Experts of a small language model.
Size: 8 layers, 78.1M parameters.
Experts: 160 SwiGLU neurons an expert, 2 picks a token, a sigmoid router.
Training: a variant of Adam for the experts, 306M tokens.
Below are experts of layer 3 (counted from 0) of a mixture-of-experts language model. Rows are named router (the router's row for the expert), gate (a neuron's input weights, with its number), up (a neuron's input weights, with its number), down (a neuron's output weights, with its number) and show model dimensions 0-255. Each number is 128 + 32 x the weight over its row's rms, rounded and kept within 0 to 255. Numbers have three digits each.
After each expert's rows: "comes after" lists some tokens at least twice as common just before its tokens as in all text; "comes before" lists some tokens at least twice as common just after its tokens as in all text. This comes from a sample of Wikipedia text that the model never trained on. Tokens count by the router's weight.

# expert 51
router:101132119080131145118147196102093084176141182069147101114103159170149102167127167076140135142137110119078097187152143158175144118093138154194164139146131190103151144116143156090141149136140144092138154083129134082141135154158097114127110202101148144063148095109137107118111125185183094171123119166165165108109121121097063177134127111075149147134120148094086110155062132113133144059135096124121169086137095102139178136103178175133148162127112149078114146149103153150112188108117113121175098153172118115129147089165147145036077150135184135123107077168127133120124093114126096139122051121198106132137195142144134167126130160093079156140153089178145090112135064109123138119136082155097063119137143181068104130144072107132110197154124167103074130181124049151121167120167118
gate0:160116165103121138136058080151124192153110123130119200141177105100181149111129116116094079077118065133120133158126123110102125133122099137117085091129090125106093099128109103180136159107126154113103062116159148066172090166119104150142132139140186196147118100159140066195091105138127147105040164101113121123112127077140139135109076134121125184097130149071154160127137196169092136159190064137065121123136121131121088136125062073144117078111078135098112115132137073107153129144126151139172115099099142098122152104148128115082175129100105172088129061112168117176164096104139108167076190113172146083159122159154125105062108126181175147091102173133128162135143136164141131127102092147118168154127162204143119102146119150083153162068191111127088083098101076103087159135091092
up0:137144098117112054153124109180113195114112106153107134207117115087091173187109099083114178117134143086132085077129160144080135192146134072178124118147186069218115129119152081143117110108133097148102144168139149153129088120106127073129168154101096167127115167133154176161150168074140113148175175146100146208154101171120097086146132147131122112131153150152089121091137150113187110197168203085127100148137166142084105147150159091138155119186153117162143132095173100091187115153178096143113121115140218106128157189102159110140128161125095150127174147138066166121061176131084095138083151164115126122114099114118168167154096079143094148144060165160099142141118169179117095135116173069116108175099098123147098142111119102116123139123134151102149138160148186129150125132120101
down0:140169118080123099142114122132110130158144133158076160143179188167139074179109112139154139133123152145079093156143138168110125130141098121111176129142095190132136118167155116112122160091088140155150094152123182108149126145096110053127166152120140134089122131138134042082095084126133084125098104115136100125169176124122121104107082117104138118082113130134134157091124155087126107175081095079121095115106079082105075125164170102124138134169134165040110168076135125141163159104104150132124161161138074127127181180138170174169086139050088060082142141129122171065102138136065092135107132181155125119107176140038150167094104134144151138135102138156145133072138134168127109078086115153112144136155144144103070127176084081162141196110197146190101147114089068050120099155167147
comes after: ".", "s.", ").", "\".", "\"", " U."
comes before: "\n\n", " The", "The", " He", "==", " In "

# expert 13
router:146096095084113145132146144096042092195090128081094096106124134158155137107095118085155144163074078122068104160128146107232174100129143157195145072129138119123106178108156168087139164096132131155132136088189221102141085144105150123160074183106108145112167151136104130117153184126151110169074089164141157097131129112167105100158154128105082137120145114159122152098109175164130148148127097165127139167062112076155196104173163182116148146185122107049148120121072157138145153098118131086148140117143140135113101114110149096074122177112150182114129117123118132121126143110146106166105091166127103163103189133162147120085105175133097183192116090150129113101137074093142092155140114136147084135131113131149151200211074156157155107122124125079110097191131123092162161139133130
gate0:170165086130086117090137128176170125190153121109133171131143124061146125110111052119085017090119132096126137098129120144095092124137129180134102122131076164115166133143170096139154176162141177171091129146105141127104132101076124101117133083105077135132139123154135145153057128140092168179171136117188090196153170123115149123099102097104106136058091181034193124114111113078150158184136126096115109127148155081122090134160136122141094097119166136136149085126090102112067066134109120148210112143139134109138160176132151118136160093104095129130154102149145113063188171135214107084111134121150160172173131136084140105140108135127148123117160124152141127130128106128144176150102123099131159191099191121119161096158154100119131132074163133116100184090133079151143158081074061
up0:146126075089109140112175130097114172235141083129120090164141119118109142085148127172102127150139195153112151113174135157152068140133161195163154121100109144093096167113130130151144177129139129086118125125144133106092084095083114129156093122117111195178114157141119137177137160155096182102114163116092070148118158132110120117053061141103137130122066209109108121143160089194090166155139160107132119099071198134117090107113114122223130124107165147162069100162146132118108167144112145109107078141131061135096147088145087086155160135119161167230171130142150125115124158127121077125126119061115102123091134144112118095151157165185124117097159070128155151118076098148159150130122113139130137145114186145127122121072077141109182139129129180120105223128120156121113124128170177
down0:103175119124141134149166081130096126077109144123183127110104098066132113136130103095159148164132169142149119089119094110085095090089078135069106168080190129093135157107155154082173101082134138171159111185133150147136161142098157215191153045123113124137157153112112131137093157144099122097140178109151097097086153122153154098138091203111152092124124193099155146131108124131220108119199123113088161105157140102204110137171157076101143119081110056137044119150121117127132106143153059163168097110124144133177133105138143092081161139152111174126051097135135154110124170118114115092104109102129157111043138135107158068207109135118149138169102134148134139130131130196178125147109095096146125111151144113173148106143161145124124166067146114137104130072137115139115178144067153
comes after: "2", "1", "–", " in", " of", " U."
comes before: ".", " |", ",", "'s", " and", ")"

# expert 59
router:151106142067099127095118136117108139138105140136162130140134146141208136090111120087143105146140095155078100172094133134196091136127138167165088104135158125121169182123174162122137158141166152072109064149144072079133124157067189110170098194073173142085154154121138112137091114131135166169142118128155157120102141124100131122089087149135164152106092169105095110117082194134076122143146095139121109082109110100094165101069132162134131126131131103105167143161118120142113183091129123097113090139185109105106134059135148064099115158098157183128133054165144118119151119100106101125113089129253124164084144127147138117091114166079100100155165078132156089082123123149104110149173085128111090203104206162051181128115127111127120162083126131103128148120145048090146160113070147
gate1:175167071136134143165147165151144141199092107133157114091080105117119144061104154163098109121172179155181191120120184047156152156132107138081143106136113083076136128140108067089093080081092142102124129115114117136149142109088060111103151171163091149155086193135167138127130087135076145145099118117137136121066055109121057176142160118117082092145117108110148142173122097122134062149051191160136108132075115154109141142169144117105128128112135190112117094148107124131103141072120171129131139111119115086135113152105057129116152168211109160148115198090107185118121120122153105147172169139103126124126134095068156129114106142127067181115087077154088067157114145144123146112136128177155171154176111161105082100133118127138133087141188158142059182164155118153152114115116135
up1:132138122201135132157142153077137135096149173125089133153130123131116098136149120136123089162068137134084174112148043141059144142119099124062146163134118120075143166127129097137153080108152131137137174091086132134114132141166109124136116145100134095103170101132165117178129167124132123088164162189130099162087040202098113061104115087140130052129181157146148044182126097125137056148176095131146116102162125109102147121123200107104152170151117126121128062121138144104126119084098112036134089093089171168166148120105194154107130139157145115097102099133146126093118077128154110145104132127061070111115122082188134153098126137112107097213158152102090088154121198170102112119135106108114129114115101093188085156151111165152129124138087078152208077121133143101107125154159136
down1:132081056145177069107154100127078113139169128124110162135186100100118116207069143041126176122202114149127131104166156084171134114109128145128134132125130182140106105184087133150135058123170172120179151120094118094137146110121122181061166135135229137157146167155130119132122134097145093100163100158094140119122131086143104086125103089183089152117197098118107144162121129111112095138136137179190150177156095113128170142114125123124139123159144131152099152141159149147114112113233117133157167085127137139089118135051135105203108170146104161099121135124106099123091116122113130149146110159204121110075164097147099139117172093161097057140082133067140138111130143216103075094136134145114177149140103146057118146165097124126167159146120141150078111085157133091148154154139139
comes after: "0", " | ", "1", "3", "4", "2"
comes before: "0", "1", "3", "2", "4", "5"

# expert 11
router:170110105107124102080128185084080099135149121069159105136134115154167127140106134074122153121129103161159069098198149107173140145091137172157160105136121193143165163153173171096168139092130073103124152139139072084129156131127112140176045195072130152074155154137160110128095098141141197113164106147113144186128106103093103154138136118116124136122161104133158107143119170184138159111195094105128113153114121121143176145204135153122127113101079119121165165158114097115137152095118112089146062223173124110077102131138140093118140145121148116124148019140103129139130109086114116140100126110186154161067133133144187107099082152118135114170093135122102161136102070077115053086136107150116092148146109164065189174153132084148152170083135103097102157148112075101125175152139086
gate0:103117133096116180108121130073120116130160060136169126139226142145178119133081162109143173164121082117156173137133135190166134118152067137113107145159119182147138148113117137157153162082146071189050172121124102081138148147169143158103116083157110154046196082176100186162070181183076114100163103135101084098123112157135140111099118157126151107080067116096221160160126092175124169129153157163149131110135089062095103131113100120138130178108140132145121105144116139106146145134141067110137143167113163122123122128145128180113113159109184142122138103161072120143172113126129067153133129112106104190139117124110066091067112165147096097147171126164121160121176129153165072077130118139128139096108145129073131146178127164152155143151053090143130102178073121092116114165116106
up0:160148115132106147124191094172121142099130185150131200085065126145111175176123069197093062099157122123127146135132124129056138122057204156171120141147115143137149135126098158157041145146109165106064131102140169134116183201122108086097106084107227079158115196177114090108095081081067095108138107143091104193128135153155071126138151096152127165156176113067114162123171184128164144129118083148139139159135143115126118058129114132162166149075154075136081136078155142128132138150115155112153082108090115113114095120112092051160107161121104159166081132153102177125137164157136178106086128157192124116141144189132118121150150093129121155138150101131127153123150164133112187115100144110132154151128155159135106148120184120130165120162093145121103123140162097147107153156085119
down0:066147083136130134164129141118141123057101168157148158109113148103131100142103120106090124127076149156122103098101101135152132133151177136138168113122129198141117116124155097136156143128125076108103116076133040106125124117142136109120049054158186081157142112123116115161145095115146137066160102108129090112149131171111147094138066132124065080097043198167107148148167165139076111150197107079075148088162150125091101122124125146122117195121116139101160085091105132168093158088092162110097082160148107074146095109085053111139129145124087092131134118173090082078112185155122162134177091128151156176130112101103190155086176143167125111137146101158085131092116153146119149086160182160103131135079121153163109142223143094125083088131100098062145111166153115125108143177145158
comes after: "\n", ", ", "–", "0", "1", "3"
comes before: "1", "2", "0", "3", "–", "4"

# expert 48
router:137095106124087097118111103079079098132193164090110113089151130157179058181114167096072125175119133151112100159116146078154095102109114179143120111155153197146140166095128187098159186150143113087149147106143166099079152163143098172146163113096120167112130115103115134107125108118176138146144081093122165106097190161117141157137087110144181172097149119157146139102110150163179126121148066170115091189100155114097187190123147199104080146138128160139089097147073110177166148153148114151171213111152133156111091172095130060086095170153079139147139059146118136159129087062134132134136088125172134154142202138158119166127114093099109106101128109114125195158099106158179108154162085164146088117151158126102139132155094191092102170118086062159136125093095127094122118119107146
gate0:114105163170146095111149160131148150111054083147125123147117163167104101132097131127081147126141125205163119147123117078123163124118186139125124204119054125169114150177146075150119115139080116097116082114123136117196120145104163126120053145126124123187098141143153086164143087177127100078086168145125074177102114069173092149144122067210030109121130125136076112170086115116075168143110087195113160092127085102169157152140087158107133151134088143111116131120147062152129087166114137072144141067131143088094141040155171147161123103137149138137115147105168104114146139157169161079144140111077131094101138104119119107125193132142107090121122161185144093103177126136153178141133054130148093158133105133111150127131145095075132151139090158175106141132151200144155184118125155
up0:066137115167156097144089097097122096120099032096081149126105162137124129147145061098057173136138098132164064114112081101127201128091190133130145146175124166125121063167155089161108096119061139079124105124151164095173115139126127116114099162117131127182126133148120099122130049106108092140068203147126113177142134087185151181125102094167068116136119121151152113089166166075112144190100078137086155106076123113154178121145077161114165161135160087136121097147199086131174139156122112061139153064085156104052150078141153145121092184149113149140127149116159084168116118105171136141098119146062131103099138141156118089122123125121101119108134105171078129074181137134141145167128071118158130080134143117121117141155110141100093113141124211145160114150121118118157121161099102
down0:127128127185178061096126105125147090107137097161129144171150150163096129164137170085159117115132164128136093074147110096119143112156119102127085197145118146170161078205113084156093126135085125117129106066116130118165143078074126105107121102182153052154126063189142110108082187121119122085052163170119086194141136129093118177133132099111151113146129143145124097120146162107105147128108141066050151118133132107104143097139120160164169098122161120133170114131098100080144167119110166104138112146126122107069168046119125121066174183119143112166133169165186107105169106132134152134132115118125169137079118125141169095104140139136125114120153135193125048164103159088125173138118143128055077076170150094115033152115132146146102123140071108081121092138134120190132062172154113
comes after: " | ", " ", "| ", ": ", " (", ":"
comes before: ".", " | ", ", ", ",", "–", " |"

# expert 46
router:151101109068080147137122142122087139130146155110131081168130159130209134151117124104131118130143078202104099073119134099209136150148107149164123181149149200127140172109169137118140167171142154040099157111114127085148135092129158116123142154127153153109161128137123143121094074150153165113133067103144158125137101154120090080158117123136127160107147122131090142112081109134172143138143055141114102120115089140118142155141187197142143197135113121040144136128091117118144168107093072086131093188169133129145085097113169083086000143074157146116088053155103120137168091136116081140086101145167150149115172096099099168110139182128134126130137071160154094117154068144122175082174115155071081137134102142063072139146109100093125149117119124081098120172124125129127141101172120
gate0:116159157189191137156121139130111147110096166121117136113134155154093142115172087113074095138118125081143150137126103145100107076071148170104191085089107064119114140143157142111123135087111136157137125081133191129142052107159127135115110116140153174109130136155181086093147146066112156158129183066126083139116176134139128137139120099172118061132159115145125079083191147114055120057101136110102134125190094107146128116154136112136134123140081113151159102084187126140111133157111196146156156093108103177109156077181176097129193109142129120144130134110175135100130117169072165089198201108144163118108110089169143125124141106103135111178100097089090114114092178180153101161090128199094092118074171149162200112160150155184095158093159151098194145116112089120143090111087103
up0:114108137124142114035152134126107091115145113206167158106162120118143105107104116133147158178081165078137085181160183113125134152127089122154107079130131137162118108109125182128139099091136097163113096185133074130141175144071115136144098134112098127175095148121122118178168172167099108156086127141104092144131186092134104127084093183114167153128126115119136110207112135165067179172112175134163172207088183127184070144164128120105098087114145130145137089126153090091171088081133124083087135114116124071178170181073086103125200131131102131117143127111113135148114143046153162122065080107133147128163102162124199104123131088130105123134156194164141141172109157133122109148140139129205181161134176079126176132139093121145166143120122095164080140120112103095117129096055152
down0:111104148050154107098054111176121145206131094108118150156170128135139126132151118158130121143132073166130157075099141113127133130119107163146075189119113120120144151131114114138105122132131107095103121144165132121168147123117050115114126134139179101169062114163132101140164074184168129126125074103106166165170060102124141164113084130057088143138098136119134130094139122102079101159130118105154074127097075120138119088174121120138124180079158178049112171117107113107082155110138061165129101178148130140165156133099166207136091114106116156173084138144145152130121115168135116195096145096155152165085062136052103146090170112142109132046094130117133145152163064111084163133098090155081121147198142112148097106096120105116160175150153146103138077148135188182105095143211115
comes after: ".", "==", "===", " =", " ==", " ==="
comes before: "\n\n", "The", "\n", "===", "==", "="

# expert 60
router:185110104084116096128107122128011136170140125097095120109140125125165119128136115065123135132157154094109090157124082165171156118169144115149139097138124176118131154164149162126155147105114119066137113090073194086160145132112161099130108233105102119120140127121124102097098103128147167189126121127128128123158100135105084148186092153121141112150112153103149123050143184143145121143142135094130120170108107168138153142214139161081168126112158068092154115131128119194117189164128158097116146161141125060169098145114101088054107196080153136119178062139136137156148149075117073184105097159111110136087165156114122152108138125112111161128149087122129141093051123126149112173145114210119132164097139155069112147191116118120113183119112176076080107158109068124177132111094173
gate0:053119140149181121129093119184121082159109122155118117145091139153179103104139109067139173067106108082152127124136196123107105161128091146115073122082149084075167080157133140083110177142156127099116121140138106122121110128202117146109127123166132197130140117127099108112121133154122101112104143123166096151067134163076142101115055079186169063125140138119110131155162125112151087115136097090154166132099186088110098147054095108149132120115172117139124110077149077143164107078154145122122166168191132121117091133090088117121150103090098135113169165151158050094146118171106122120133157116122150132072081167114142156148151137136106106096161156168192183138123160188193129138138131106101132140078114171100129128147154166125196110152136142137160176222157150099072150150235157
up0:124093115084082108127128155102094114123081110080124162167150138110120104132160062078164157100132143120133072156105124117152122111102146118127093127179163081122160181129138153155142123139103121141113128117180156165101088216123138169179126123112128146104076173072122118100142120126129103129150161124137090100182069106205135169161116146158116126102137179080095119089116123121142107113111097151131106077158105087131123161072159118111184119180125158199183112125132102112114103128076114124061065160222127066169157183124113167103091139121151156103160145125127084117106118158135130153097119126133127123068082148092147180108136128135089117148103199090133130068135152103130139148135057160139164124117096212165125167150152062084098203151151079063112102086165124094135177089139187
down0:076051084169108142154219087125105118095153121067135134086149141161126136100137127164168088141116091146174114134184064156021111100125142091098092165104103048181144104088133133099107124140104144069121158094168057152145109123131117109110127095193163167162151131116078108144100118119207131099133156099147134145137095085147153114134121154155127126095168111155137106147131108051121086129159131188108127092164105128149115106101096055140059087184094136191084090121118169174146126097147165133133105100116121140159139145142133106140141105132179198086117045132154142104123146153103149156162171089135086080083112109140128125159133172167101148130166095158100113072106113138174131095177134105113126106145085124184128127102136053173128119149097147135101157103128160130109166158157104
comes after: "1", "2", "–", "| ", " professional", " Prim"
comes before: "–", ")", ".", " |", "\n", " | "

# expert 22
router:112082101092108100113112134089094098185133097092163125128131112176141117080094112061160162144120125092096157214136123153164134088137137155185132184158132179129125122141171133114155152098174136109143104093129133080146169140104102144112105186094172127105173167146144138119141115167173096091184064161117160115113106075071114154151138136128146125136163163172111108083076124141137134185160143074141112115157125084121158140103179193147185154151091121091132201116093123131105160119088136077133166135143122126106131085181117115080223126128153153148123065145135143144142187119151080157125090144172098155119127123132131161119135136123092149173103147099153126077122103139140075215134099159179103129096058097101180032198121118120131162092113109123086150166178128153071099119169095
gate0:132170115098096227114088170086105124131132094106189133110112195153106112117153140089132170193074145105152127133160080190163134129141100104179120153066150156105104103120127112109124110152118109087076106115146135155118112097070104191182096138093102127173106146117074167145113129098127088134081103144097113141131128164122160099131111146159127108161071160120075159134123162110142098130123103139176132119126157152139079143137166094156026160109168140126137106165088154128114114100095073108111091145065093103146101118142084106194116162078114138171091083146164150073149133117164165136094155099159113143114094161144156051080157181162154071167170134173103113137112078075095119124133170170120121131115150103158170176119136096133069136042098076118087127095143089089093099131138074
up0:071163122156163077132150140138126153180143109136096164152152117136184151066131170138171094129106114159060170152123193094128187127118148152131159112209144184095138137083079144114116074152200099125176148149123109169133149111114128142108144132138120187100104083172143119110181146130148121106139164118149116166134109163151078142114115147061169183068169185138115149125155122107116183149142140121090092108068107150065122102125110106127223177181152142130179130175162142114115106200140135111131154162160104100082201137102210134106122153166119170141131165136154126081121099141127055104204084132149107137143110107100114155144125147101087146103124149108149116132120128177148143118115123142137141137084132100089155132067128195061133138175168149131112111200082128124149120147118204
down0:109144131137121089085136137141141113119129144154105156159120137102092075147133138149066146132158115189140131190130157156184111093102153184130130085123123164133147128131141097145183149099113107140121136105154176130117147140175174140143169162164156111173116156103175151093055178127105079111105174152131173134141205068134098107157177119127121147191142132136146091101200129189069129108121114105104148199110120137131149158130095136050169141136093135152148077191102120128139104119085120161090142123049134194113149094154097140130162125159112100089087191067146189162112121133157137130049139212116125151159158100101116144139130094088085100129214133149118108121128155107150112126050152109176117121113112158130089153097185159125084137143125127119180207133117122123081057173166109
comes after: " |", "\n", ")", " |  |", " |  |  |", ") |"
comes before: "| ", "-", "|", "- ", "  -", "2"